config.toml
experts_per_token = 8
n_head = 6
norm = "layernorm"
init_std_down = 0.0
optimizer = "muon_variant"
Below are experts of layer 7 (counted from 0) of a mixture-of-experts language model. Rows are named up (a neuron's input weights, with its number), down (a neuron's output weights, with its number) and show model dimensions 0-191. Each number is 128 + 32 x the weight over its row's rms, rounded and kept within 0 to 255.
Before each expert's rows: a language model's description of what the expert responds to; "comes before" lists some tokens at least twice as common just after its tokens as in all text. This comes from a sample of Wikipedia text that the model never trained on. Tokens count by the router's weight.

# expert 15
What it handles: Section headings, infobox labels. Words inside wiki headings, infobox labels and table headers, such as Personal life, Geography, Election results, Resting place, closing parentheses.
comes before: "\n", "==", " ==", ": ", ":", " % |"
up0 [173 107 153 158 141 134 150 176 123 161  80 145 129  90 147 159 121  80 151  71 192 126  87  69  88 129 144 141 138 142 136 106  44  61 116  88  91 136 156 101 122 145 131 120 160 126 121 150 136 183  90 124 191 140 136 143 133 108 141  66 130 129  83 134  94 127 138  48 153 130 160 134 145  77  99 146 133  77 142  70 134 204 163 120 121 133 109 116 107 165 111 125 119 115 114 179 105 137 119 182 166 155 167 192 122 162 143 120 133 141 136 118 138 121  95 132  92 123 149 109 124  94 153  63 146 139  93  94 132 138 145 149  92 123 121 105 108 205 173 211 128 159 156 134 117  95 120  59 183  89  99 111  79 139 117 169  95  97 159  94 128 134 107 175 114  66 126 146 196 152 167 159 107  78 105 145 162 173 142  74 119 186 119 145 154 123 115  95 146  88 111 147]
down0 [118 187 111 136 169  98  91 183 109  78 112 115 139  79 172 141 139 142 114 155 164  91 113  91 152 198 145 120 115 169 114 126 107 120 103 137 106  98  76 133 141  91 162 195  77 138 160 148  87 124 166 114 114  96 104 153 176 106 120 133 113 108 132 227 111  90 155 133  78  89 241  79  73  96 115 131 154 161  85 176 159  96 134 124 132 112 141 134 111 114 139 129  84 131 215 117 135 105 133 124 181 105 202 131 101  93 139  71 122 137 100 102 133  80  65  74 149 119 149 160 157 131  99 179 159 173 102 143 104 172 111 159 143 125 133  96 152  97 124 164 116 102  94 110 104  79 141 125 128 149 138 131 181 145  88 161 127 112 154 161 149  93 151 128 152  93 112 136 125 114  92 154 161 136 175 130 108 107 220 128 154 131 111 130 134  96 105 125 149  70  94 135]
up1 [120 119 165  78  66  75 131 154 153 146 108  88  60 111 153 208 136 102 161 130 164 162 110 128 117  91 114 165 140 134 197 158 169 133 136 125 110 173  84 136 153 106  93  95 142 111 104 130 168  86 118 133 148 150 143  98 145 146 142 121 123 120 113 155 129 136 147  85 118 154 128 103 120 137 141  96  96  29 110 175 125  83 171 115 140  85 122 128  92 106 156 134 134 163  64 152  93 148 154 179 115 110 154  92  68 164 171 173  88 102  88  62 141 154 148  83 157 179 171 144 117 122 134 135  84 155 131 132 162  70 194 149 141 127 108 182 137 101  86 159 137 198 136 121 152 129 140 118 116 131 120 125 142 176  84 153  62  74 135 151 101 130 143  47  76 143 125 155 138  87 112 130 157 137 173  99 154 165 104 115 116 183 113  74 109  94 110  89 141 175 136 176]
down1 [119 111 140  75 127 209 131 109  91 149  50 134 112 103 173 132 151 144  96 108  83 125 125 147 139 151 143 139 115 190 110 204 136 144  83 118 135 145 159  98  87 130  87 153 141 182 125  75 128 180  95 137 110 178 142 122 147 203  78 129 149 105  90 128 109 153 120  68  95 165 119 110 120  87  67 150 150 117 148 124 122 100 130 157 126 131 159  86  88 150  61 107 116 149 110 109  87 114  84 133 154 164 169 137 143 128 132 191 115 113  72 102 156 134 167 184  88 185 139  78 180 241 180 121  98 120  95 143 122 162 113  82 116 155 135  97 111 132 114  79 127 128 126  95 137 179 112 126 166 129 178 122 133  63 117 133 106 116 138 176 112 115 104 144 125 171 170 109 159 138 141 186 150 141 119 113 126 163  84  56 129 116 150 158 159 128  74 137  93 162 124 126]

# expert 29
What it handles: Table row line breaks. Line breaks ending a wiki table row after a closing pipe, plus a few list-line endings, as in sports rosters, results and election tables.
comes before: "| ", "|", "-", "|  |", "- ", "| S"
up1 [127 116 179 153 132 116 186 113 104 107 128  91 128  59 146 123 132 128 165 141  87  87 118 118  74 163 160  94 108 129  94 133 166  92 102 127 130 102 161 146 132  72 160 174  56 118 124 169 152 139  99 149 169 152 135 155 136 135 162 107 121 138 112 130 131 103 106 112 198  99  98 149 124  91 161 121 175 137 141 113  92 128 151 134 121 144 158 142 127 116 116  99 144 145 101 161  93 155 111  94 215 110 108  40 127 152 106 105 195 119 146  93 146 153 165 179  76 128 143 122  77 193 197 112 129  83 159 121 165 116 119 188 140 119 142 117 210  92  98 126 117 172 143  81  92  52 147 102 131  73 118 128 104 159 174 159 149  92 164 106 113 140 129 136 115  96 134 152 153  74 125  88 121  96 153 166 163 133  41  63 154 110 136 164 114 128 133  84 111 189 178 130]
down1 [112 178 149 158  73  75 173  66  87 152 121 191 214 111 134 125 101 107 146 164 119 105 110 146  98 133 115 108 167  93 177 156  86 120 104 189 106  97 119 170 158 138  92  45 112 137 118 121 117 130 147  91  92 110 173 199 135 108 151  95 125 122 129 180 128 112 211 146 103 158  89 103 110 118 132 168 159  94  92  84 200 160 149 145  77  97  63 161 100 122  96 164 101 122 198 123 145 156 131 114 188 117  93 132 141 110 107  87 177 105 124 154 117 171 128 139  78 159 122 115 174 102 108 134 105 162 155 118  92 152 144 111 148  94 112 133 165 161 142 112 114 120 151 172 120 152 143 146 113  94 117  87 156  74  78 126 174 124 182 119  99 179 125 152 165 135  99  82 115 141 129 186  97 128 127 130 126 116 132  83 163 100  84 131 149 110 164  52 129 147 124 108]
up2 [108 160 111 137 129 122 134 122  70  76 164 166 123  79 112 101 104 154 141  95 137  80  91 108 154 145  80 120 145 102 156 108 129  92  99 139 124  67 116 143 166 141 118  89 113 133 142 131 143 107 146 192 128  85 105 152 104 161 105 145  44  95  95 167 155  80 106 119 163 152 167 134 118 156 136 150 111 135 114 127  91 140 158 110  94 145 128 110 107 102 143 152  92  64 109 144 149 112 126 185  83 122 137 171 122 134 135 110  32  97 120 153 199 121  68 166 145 119 148 155 158 172  38 117  79 135 118 145  96  89 147 181 189 134 152 142 108 112 163 171 131 173 184 101 124 136 129 143 147 130  92 116 144 210 108 146 115 107 164 211 115 176 135 187 107 120 134 168 149 103  97 142 106 175 124 150 137 170 145  99  72 157 213  99  96 141 114 103 103 114  75 151]
down2 [107 161 157 145 150 157 104 116 153 122 102 128 150 156 126 116 203 168 151 187 149  69 144 109 130 128 181 137  95 129 133 151 116 221 112 120 160 133 112 130  68  99 187 109 143 107 138  35 121  80 154 149 147 205  89 115 101 119 148 102 137 181  79  94 133 142 187 119 118 180  97 151  97  96  73 141 170 128 139 161 172 153 121  98 144 108 130  68 106 138  71 121 152 122 162  82 126 123 122 157 116 109 165 149 141 117 100 162 181 120 132 125  83 119 145 155 142  90 169 160 102  81 168 126 125 124 137 137 169 170  83 124 141 182 106 155 101 128 119  95 111 121  72 146 122 130 152  82  87 121 150  94 158 122 102 103 137 121  70  66 167 115 145  98 153  74 132 139 121 105  91 117 140 103 139  82 162  31 170 126 136 108 155 123 220 146 108 104 167 134 125 100]

# expert 45
What it handles: Paragraph breaks after headings. Double line breaks and heading markers ending a section title, plus sentence-final periods just before a new paragraph or heading.
comes before: "\n\n", "The", "==", "===", "\n", "In"
up0 [142 152 159 139  74  86 136  61  64 161 135  58 166 176 151 151 141  77 131 202 116 164 153 157  48 178 101  77  98 136 151 154 132 139 184 162 149 141 117  76 170 101 157  77  95 144 147 160  93 149 154 175 128 106 117 152 114 122 112 127 103 108 143  89  78 108 195 160 131 128 126 109  88 145 115 130 187 110 137  99  94 162 119 143 106 117 104 143 126 114 203 123 119 112 168 116 187 111 117 133 168  72 135  98 156  95 101 113 112 138 107 117 190 100 185 177 137  97  68 141  86 128 183  87 126 162  87 101 150  87 153 143 151 123 155 152 149  99 127 146 137 108  96 193 123 142 142 109  45 148 114 105 108  92 112 136 203  97 160 157 126 136 127 125 106 174 142 208 133 119 151 141 118 132 154  83 131 138 113 127  80 138  90 111 102 129 151 164 126 107 100 163]
down0 [144 135 129  81 169 129 112 177 156 144 118 161 131 120 114 100 173 110 140  64 149 123  83 160 178 113  97  96 138 131 110 124 201 103 124 129 105 123  94 156  98  91 102 211 150  77  88 116 150  85 176 136 130 165 140  97  85 149 185  93  94 176 179  58  87 107 100 149 115 124  96 164 139  96 161 108 118  86 116 129 167  87 137 144 108  90 160 116 160 158 144 177 121 140 147  75 113 116 104 124 141 127 178 152 154 167 107 151 131 118 122  74  43 123  72  51 218  91 110 141 132  73 124 149  94 105 162 119 109 120 141 130 130 164 115  74 161  95 113 149 109 139 176 118 152 158 131 147 103 103 135 151 181 146 177 163 156 156  75 117  94 196  64 147 150 139 165 140 140 140 141 104 106 113 135 107 168  78 175 134 114 149  79 185 142 148 115 129 115 137 145 100]
up1 [133  70 114 130 113  93 145 144 145 141 163 104 103 138  98 124 204  63  53 117 155 118  84  88 156 111  90 158 195 113  96  64  93 113 158 147 143  94  68 165 129 157 146 120  71 141 159 145 153  86  97 123  30 172 101 214 128 165 120  61 101 127 105 141 126 145  97 108  89 134 208 146 165 121 145 132  84 132 103 116 136 156 160 118 123 131 164 221  85  67 117 133 122 137 222 106 160  96 113 128 132 125 144 127 133 152 133 152 137 126 129 115 169 131 107 164 163 146 147  76 124 128 112 152 163 131 176 142 142 118 125 123 192 129 125 199 104 144 121 125 134  87 161 113 168 173  87 110 123 119 123 126 147 153 130 128 116 156  83 109  96 120 160  99 123 125  79 148  94 150 163 141 125 122 115 121 128 129 184 106  70  79 136 143  90 100 125 108 173 110  88 167]
down1 [181 231 145 113 103 210  99 110  84 131 191 147 126 132 125 139 136  95 205 121 124 126 149 139 100  98 146  84 130 155 152 180 122 155  50 122  95 160 153 104 115 122 120 109 112 112 103 102 139 150  98 102 204  76 110 105 128 177 140 180 154  89 157 111 133  87 122  86 157  90  76 144 146 122 161 124 187 148 173 108 138 170  79 200 139 115  70  67 147 167 178  94 139 110  82  84  73 188 145 109 138 104 143 120 112 151 164 130 147 116 105 145 134 121 158 121 132  94 137 166  96 130 128 114 108 168 121 133 113 215 118 144  82 158  95 131 143 125 124 107 106 119 113 149 164 136 132 122 123  92  91 174 148  89 166  90 130  90 124 141 129  94 158 124 148 118 157 103 152 130  98 179  88 175 128 110 162 157  93 126 167 110 154 134 140  94  72  86  81  81 148  92]

# expert 4
What it handles: Table cell separators. Pipe separators and spaces in sports results, discography and film tables, often after a score or date, plus prepositions like near, at the.
comes before: "1", "2", "\n", "3", "0", "5"
up0 [143 145  70 201 149 111  93 147  91  88  89  72 130 118 120 100 146 135 167 106  71 164  98 147 142 113 108 118 158 142 143 128  46 104 108 118 131 131 162 176 128 140 124  89 113 145 125  71 109  71 129 168 134  95 125 179 150  98 110 120  92 164  55 119 139 122 161 125 151  92 142  81 111 113 101 155 111 126 182 226 155  94 141 140  74 112 150 182 168 138 135  68 115 134 143 136 134 171 148 153 178  83 147 124 136 109 183 104 101 156 112 100 102 127 112 165 118 131  83 114 179 158 153  90 177 126 127 146 128 110 197 118 140 105 170 181 174 132 173 159 137 163  87 121  45 181  99 140 176 115 139  88 125 114 119 118  57 166 118 105 149 101 177 179 108  89 137 138 140 143 110  81  80 124 134 103 121 114  84 157 144  97 101 113 168 104 131 176 125 179 106  99]
down0 [ 80  61 139 128 110 179 148 168 137 132 131 116 157 160 122  82 129 140 144 115 114 122  88 128 125  46  98 122 134  81 124 131 181 161  95  93 188 121 112  36 108 106 134 135  97 150 114 127 151 108  73 130 157 200 123 131 189 120 114 188 122 141 112 118  95 117  87 123 115 132 146 121 195 161  94 146 146 155 162  66 139  86 152 203 167 153 169 141 154 140 138 114 100 110  96 109 119 143  28 175 118 113 115  95 132 129 114 182 179  80  81 131 123  73 125 180 126 143 213 145 165  91  78 136 105 100 154 135 130 135 122 179 112 173 129 121 173 119 102 205 128 107 165 119 162 107 122 154  81 140 167 122 155 155 168  99  98 110 114 131 134 129 109 137 134 175 120  72 127  87  72  75 146 150  99 119 107 121 113 131 126 137 169 139 173 143 111 111 103 119 130 182]
up1 [160  80 138  98  95 172 161 119 158 117 113 167 121 124 100 103  93 149 114  84 165 187 174  85 120 109 179 123 125 131 178 148 126 133 128 169 162 135  83 181  81  93 112 172 143 168 124  94  89 152 136 135 145 139 156 196 141 105 169  89 140 181 109 111 133 143 123 120 141  87 116 100 175  90  80 119 114  82 146 118 125  94 103 119  85  90 124 118 182  98 164 129 154 148 126 127 191 107 217 147 164 142 112 132 169  79 140 130 183 101 140 113 116 148 159 161 120 131 162 144 168 158  67  87 151 121 119 143 106 147  84  96 153  66 142 184  99 141 141  96  90 111 151  81 129  83  61 147 127 132 182  80  87 111  97 128 120  99 147  90 121  96 145 154 135 206 123  88  59 139 101 111 165 187 125 152  81 142 149 132 164 133 102 109 127 141 153  34 133 161 152 155]
down1 [148 141 161  94 119 133 144  94 128 188 107 114 133 146 120  99 116 123 109  10 152 121 161 114 157 120 163 148 104 143 103 129 113 162 128  61 128 118  75  89 166 156 141 189 129 130 150 124 153 166  86  57 128 155  98  77 109 187 119 110 124 133 138  63 124 145 138 158  98 161 129 171 103 130 127 149 198 165 149  85  99 164 169 111 163  61 147  92 138  85 160 134 106  58 144  86 148  91 168 225 129 109 112 169 175 102 168 120 139 122 125 116  80 149 147 139 100 167 149 151 104 143 156  46 163  73 138 145  99 130 135 109  77 108 128 154 153 187 154 162  83  84 150 118 119 105 125 100 193 161 112 153 102  86  88 154  88 135 137  81 137 110 114 175 117 131 120 159 128 124 110 140 100  74 152 143 159  87 133 170 140 138 109 109  99 157 125 176 139 168 119 116]

# expert 3
What it handles: Mid-word suffix pieces. Continuation word pieces in the middle or end of longer words, often Latinate endings, such as -iving, -ement, -ir, -ance.
comes before: " the", ".", " and", " of", " to", " in"
up0 [132 104 183 131 116 134 130 117 156 117  84 187 121 143 122 137 139 164 123 133 149 204 102  69 153  89 138 158 117 108 137 127  54 164 133 103 147 122 111 144 133 110 172  96 130 128 144 174 126 150 168 116 175 125  80 127 116 135  83 167 107 125  89  83 126 141 166  96 124 161 136 102 141 100 123  59 111 138 108 104 128  81 142 108 150  67 152 139 121 122 146  88 119 161 147 128 146  91 108 181 134 160  94 123 132 172  97  93 178  83 201 208 140 142 138 143 184  57 141 152 132 151 151 146 117 100 141 102 162 100 108 136 201  59  92  84  86  66 160 114  86  89  55 180 139  84 176 159 146  96  64 126 129 112 129 139 129  84  71 117 161 102 165 103 117 141 123 160 148 120  83 114 107 137 177 113 175 150 189 176 112 170 145 175 118 100 122  95  88 130 149 114]
down0 [127 189  96  91 143 133  58 153 124 144 176 142 143 110 129 180 152 118 130  82 134 118 118  88 135 117 136 157 119 117 197 145 153 173  99 109 153 124 100 139  58 177 104 112 198 152 132 101 169 126 114  89  75 117 131  88 204 190 125 114 126 141 211  93 122  85  57 116 183 115  80  79  91  88 119 117 128 115 130 157 101 127 157 114 108 169 190 134 135 133 138 131 166  81 163 107 123 144 196 114 139 131 155 131 126 111  72 109 128 126  97  97 128 158 140 146 120 143 128 100 113 119 114  68 155 141 180 165 130 148 125 106  94 135 159 183 145 133 103 126 179 120 126  55 167 145  95 146 149 103 166 173  94 143 159 139 113 159 159  90 121 154  79 144 101  70 187 101 105 130 109  70 127  50 185  91 113 123 149 156 116 100 132 150 201  98 108 103 109 150 110 130]
up1 [139 136 100 130  73 137 118 120  74 118 100 118  88 145  54 147 106 137 122 167 122 132 150  77 110 118 149 190 129 158 159 140 121  81 146 173  86 199 124 103  92 155 145  66 115 111 132 100 122 138 142 164 161 220 117 184  78 128 132 109 125  73 170  97  76 139 155 145 148 171 124 138 148 111 142 135 158 128 110 145 130 142 139 122  77 127 101 136 107  72 134 158 135 185 108 157 162 116 120 164 124 183  89 146 137 109 120 117 108  69 166 125 117  77 152 137 125 132  84 123 166 131  56 131 192 152 172 126 138 154 159 173 104  99 124  99 162  87 139 120  70 130  38 103 143 161 142 159 105 176  69 163  83  52 143  86 156 120 130 119 132 159 146 128 174 171 132 181  99 145  51 113 144 163 156 188 137 109 118 111 146  95 106 138 165 153 126  84 162 168 120 129]
down1 [134 108 168 153 125  89 180 139 135 149 108 127 157 142 137 160 121  67 155 110 162 108 105 118 123 156 171 110 133 181 114 134 160  48 117  82  93  98 130 111 112 178 132 173 152 135 144 103 160  61 100 138 123 138 180 126 167 139 103 126  90 173 131  76  96 109 140 140 149  80 148 138 145  88 138 118 166  75 113  63  86 126 139  92  74 149  64 154 181 111 105 114 109 129 154  75 122  95 136  85 120  89 138 125 186 147 130 101 154  92 150 131 110 173 157 104 214 161 129 136 138 140 152  95 105 154  43 104 183 135 118 175 172  96 132 148 117 103 104  98 102 124  78 151 147 111  87  98 176 115 194 108 171 171 151 123  51 136 128 147 133  71  99 118 139 106 150 122 105 117  92 177 166  99  97 113 145 153 132 145 168 195 141 172  82 139 142  99 168 162 152 182]

# expert 5
What it handles: List-item line breaks. Line breaks ending a line that introduces a bulleted list or table row, plus opening parentheses before abbreviations or glosses, as in (CDS, (N.
comes before: "-", "- ", "|", "  -", "The", "1"
up1 [ 98 108 100 122 169  98 123 119 128 169  80 153 149  94 116 106 135 128 152 129 108 146  89 141 142  90 121 139 161 113 132 124 167 104  94 113  79  60 154 136 142 172 134 146 113  99  83 128 129 116 166  80 113 120 149 146  61 118 126 135 137  66 158 208 197 136 118 198 161 112 175 132 128 124  89  41  47 164  65 101 156 100 123 132 135 184  99 108  90 132 149 181 116 113  90  90 172  98 163 155 137 148 151 138 152 118 122 140 162 139 121 218 171 132 159  98 193  68 124 114 159 162 143 103  77  89 131 131 132 150 148 154 132 134 113 121 133 126 140 164 157 204 147 150 125 161 150  73 107 108 163 129 113 172  92 135  80 132 116  76  95  91 157 146 105 132 115  96 198 137 185 145  86 104 137 151 104 168 116  82 157 132 132 145 144 106  62 110 102 102 169 125]
down1 [127 185 131  81 141 102  98  80 115  96 192  73 141 117 102 163  75  98 170 115 118 143 136 161  91 139  71  76 126  97 124 155 152  79 121 155 172 171 113 131  87 148 104 174 176 117 135 133  78 101 113 132 114 160 122 125 135  97 158 118 138 138  83 130 170 103 169  90  89  92 125 150  80 133 140 156 211 152 110 121 175  95 200 128 101 161  77 133  68 128 171  96  99  84 179 138 101  71 123  92 173  93 186 139 128 109 104 168 153 133 113  70  79 101 163 144  95 174 145 148 104 124 135 116 111  75 149 108  93 145 117 166 174  63 153 175 139 163 107 135 102 152  89 120 151 160 118 143 163 162 111 121 129 164  55 102 143 150  94 184 146 120  82 143 158 184 110 147 177 188 113 113 152 160 140 143 164 132 120 142  97 168 161 123 100 114 125 102 163 110  95 135]
up2 [ 95  94 138 142 102 140 116 165 132 141 125 109  71  93 166 128 105 175 123 162 203 141  65 128  85 161  96 120 192 167 117 184 204 130 135 120  90 104 166 204  80 148 181 173 109  97 120 110 122 118  93 155 130 105 144 107 147 117  99 172  95 188  58 147 118 130 141 127 107 161 146  99 144 110  90 147  92 109 154 142 177 122 123 131 151 121  94 106 117  76 121 163  99 176 155 134 117 131  89 166  76  82  92 186 114 107 136 110 159 148 125 176 171 116 163 140 128  62 157 135 115 158 132 133  91 121 126 125  86 151 104 141  82 117  96 128 131 156 132  98  92  91 125 132 190 116 161  71  87 101 133  95  87 193 212  89 143 104 143 142 124 118 105 154 102 163 178 144 108 166 136 111 114 170 115 111 143 166 171 118  83  88 184 168 106 142 134 115  78 135 144 193]
down2 [100 160 110 131  79 132 154 140 108 106  92 133  93  68 119 112 179 164  97  97  87 180 145  99 170 124 131 175 106  97 127  82 176 133 139 131  86 171  59 145 121 188 177  90 152 147 124 143  65 169 121 112 108 159 103 125 116 110 122 101 138 107 120 128 169 135  93 136 143 173 101  78  53 151 135 109 137 155 154 139  71 132  73 157  96 132 163 105 120 106  82 122 133  86 128 113 218 125 189 102 183 118 117 156  82 147 113 113 117 184 102 125 128 238 163  91 103 138 120 144 128 133 130 120 146 163 146 167  95 170 174 118  97 191  82 107 148 109  98 148 127 182 133  92 134 145  96 141 175 157 150  84 125  51  99 170 152  97 135  95 151 104 109 127 122 163  85 186 124 139 122 130 129 112 138  90 163  81 190 135 167 110 118 171 154 146 135 142  89 121 104 135]

# expert 10
What it handles: Noun-forming suffixes. Word-final suffix pieces that complete nouns and role words, such as -ary in commentary, -ership, -ization, -ing, plus director, coach.
comes before: " of the", " and", " of", ".", ",", " in"
up0 [132 179 124  96 112 132 104 141 182 156  92 122 139 167 115 163  75 100 171 128  86 147 156 109 163  79 118  88 115 113 148 147 134 122 204 145 123 171  82 115 136  93  94 159 119  68 141 133 165 113 106 151 139 143 123 124 126 170 113 142 131  98 167  98 155  85 137 141 206  92 134 112 109  64 130 157 145  81  88 132 104  90 167 142 130 163  76 100 136 164  57 145 104 119  93  71 168 154  91 163 103  94 164 103  97 153 125 137 146 119  91  69 121  93 178 170 124 127 172 104 175 111 104 136 120 110  94 206 149 167 105 122 145 171  82 165  94 118  79 192 138 134  60 133 104 104  78 128 123 179 170 109 133 129 126 140 144 120 175 140 104 117 103 114  83 145 135  91 129 200 173  74 103 102  75 171 108 136 105 168 126 110 147 126 103 134 112 207  82 164 152 113]
down0 [163 153 150 142 145  95 170 131 141 134 133 123 101  74 139  94 168  82 111 102 135 118  42 138 117 140 120 181 123 171 112 115 108 176 147 160  99 177 125 129 116 103 174  99 140 173 139 135  63 112 127 137 137  61  97 104 182 158 106 143 117  82 103 157 130 131 130 153  86  86 141 175 171 115  97 129  81 117 161 125 148 119  21  31 163 144 138 126  96  95 174 101 150 128 203 183 133 136 120  99 108 153  61 138 120 153 153 127 107 109 131 107 154  54 104  86 114  62 100 107 137 110  79 130 173  95 121 137 126  94 207 161 155 113 109 158 147 155 139 110 160 111 116 125  86 141 164  93 154  90 152 121 132 102 112 169 147 160 170 114 109 143 147 110 125 158  80 125 146 123 118 158 136  96 128 125 206 154 130  99 167 137  97 145 161 148 174 143 170  79 126 190]
up1 [155 125 111 147 131 119 170 115 129 149  98 106 137 146 177 169 131 182 120 125 122  99 137  70  97 137 142 129 102  67 144 112 157 110 119 138  81 130 186 126 124 163 100 166 149  92 176 138 158 118 125 102 153 197 108 121 121 151 122  96 136 125 131 118  63 155  68 173 122 163 115 104 105 149 132 174  87 112  50 142 141 153 125 147 182 133 167 131 110 163 155 150 154 114  74 118 153 129 182 165 100 121 116  99  73  71  88 173 211 159 128 119 125  78 110 114 105  99 132 162 116 119 209 154 154 161 105  87 124 174 158  81 139 144 131 107 156 128 162 188 124  64 133 164 137  85 137 118  96  94  78 104 113 170 136 110 128 142 134 117 176 124  76 141 153 148 115  44 135  99 126 189 113 167 134 121 128 168 117  48 153 154  80 153  78  82 114 151  79 121 189 159]
down1 [118  22 162 120 143 169  75 163  66 123 111 129 118 112  95 143  85 107 112 123 123 138 113 118  76 151  88 101  97 156 107  77 148 135 152 128 129 144 141 121 132  91  74 164 101 115 124 139 141 216  46 141 126 108 169 155 156 149 135 139  96 154 111 149 148  68 104 125  77 139 140 138 137 100 138  68 145 156 117 116 114 163 141 142 166 104 164 152 126 106 145 144 144 118 108 116 131  95 118 157 122 109  75 113 170 126 104 117 111 141 199 170  96 154  30 139 137 133 148 129 162 159 134 180 143 150 146  95 146 139 121 108 108 171 168 159 101  82 155 130  44 125 212  88 164 127 144 179 105 195 142 120 102  90 159  51 123 186 136 144 133 160 124  99 147 134 120 165 176  99 132 142 162 133  75 143 171 136  73 140  94 150 112 164 117 148 159 159 137 159  65 118]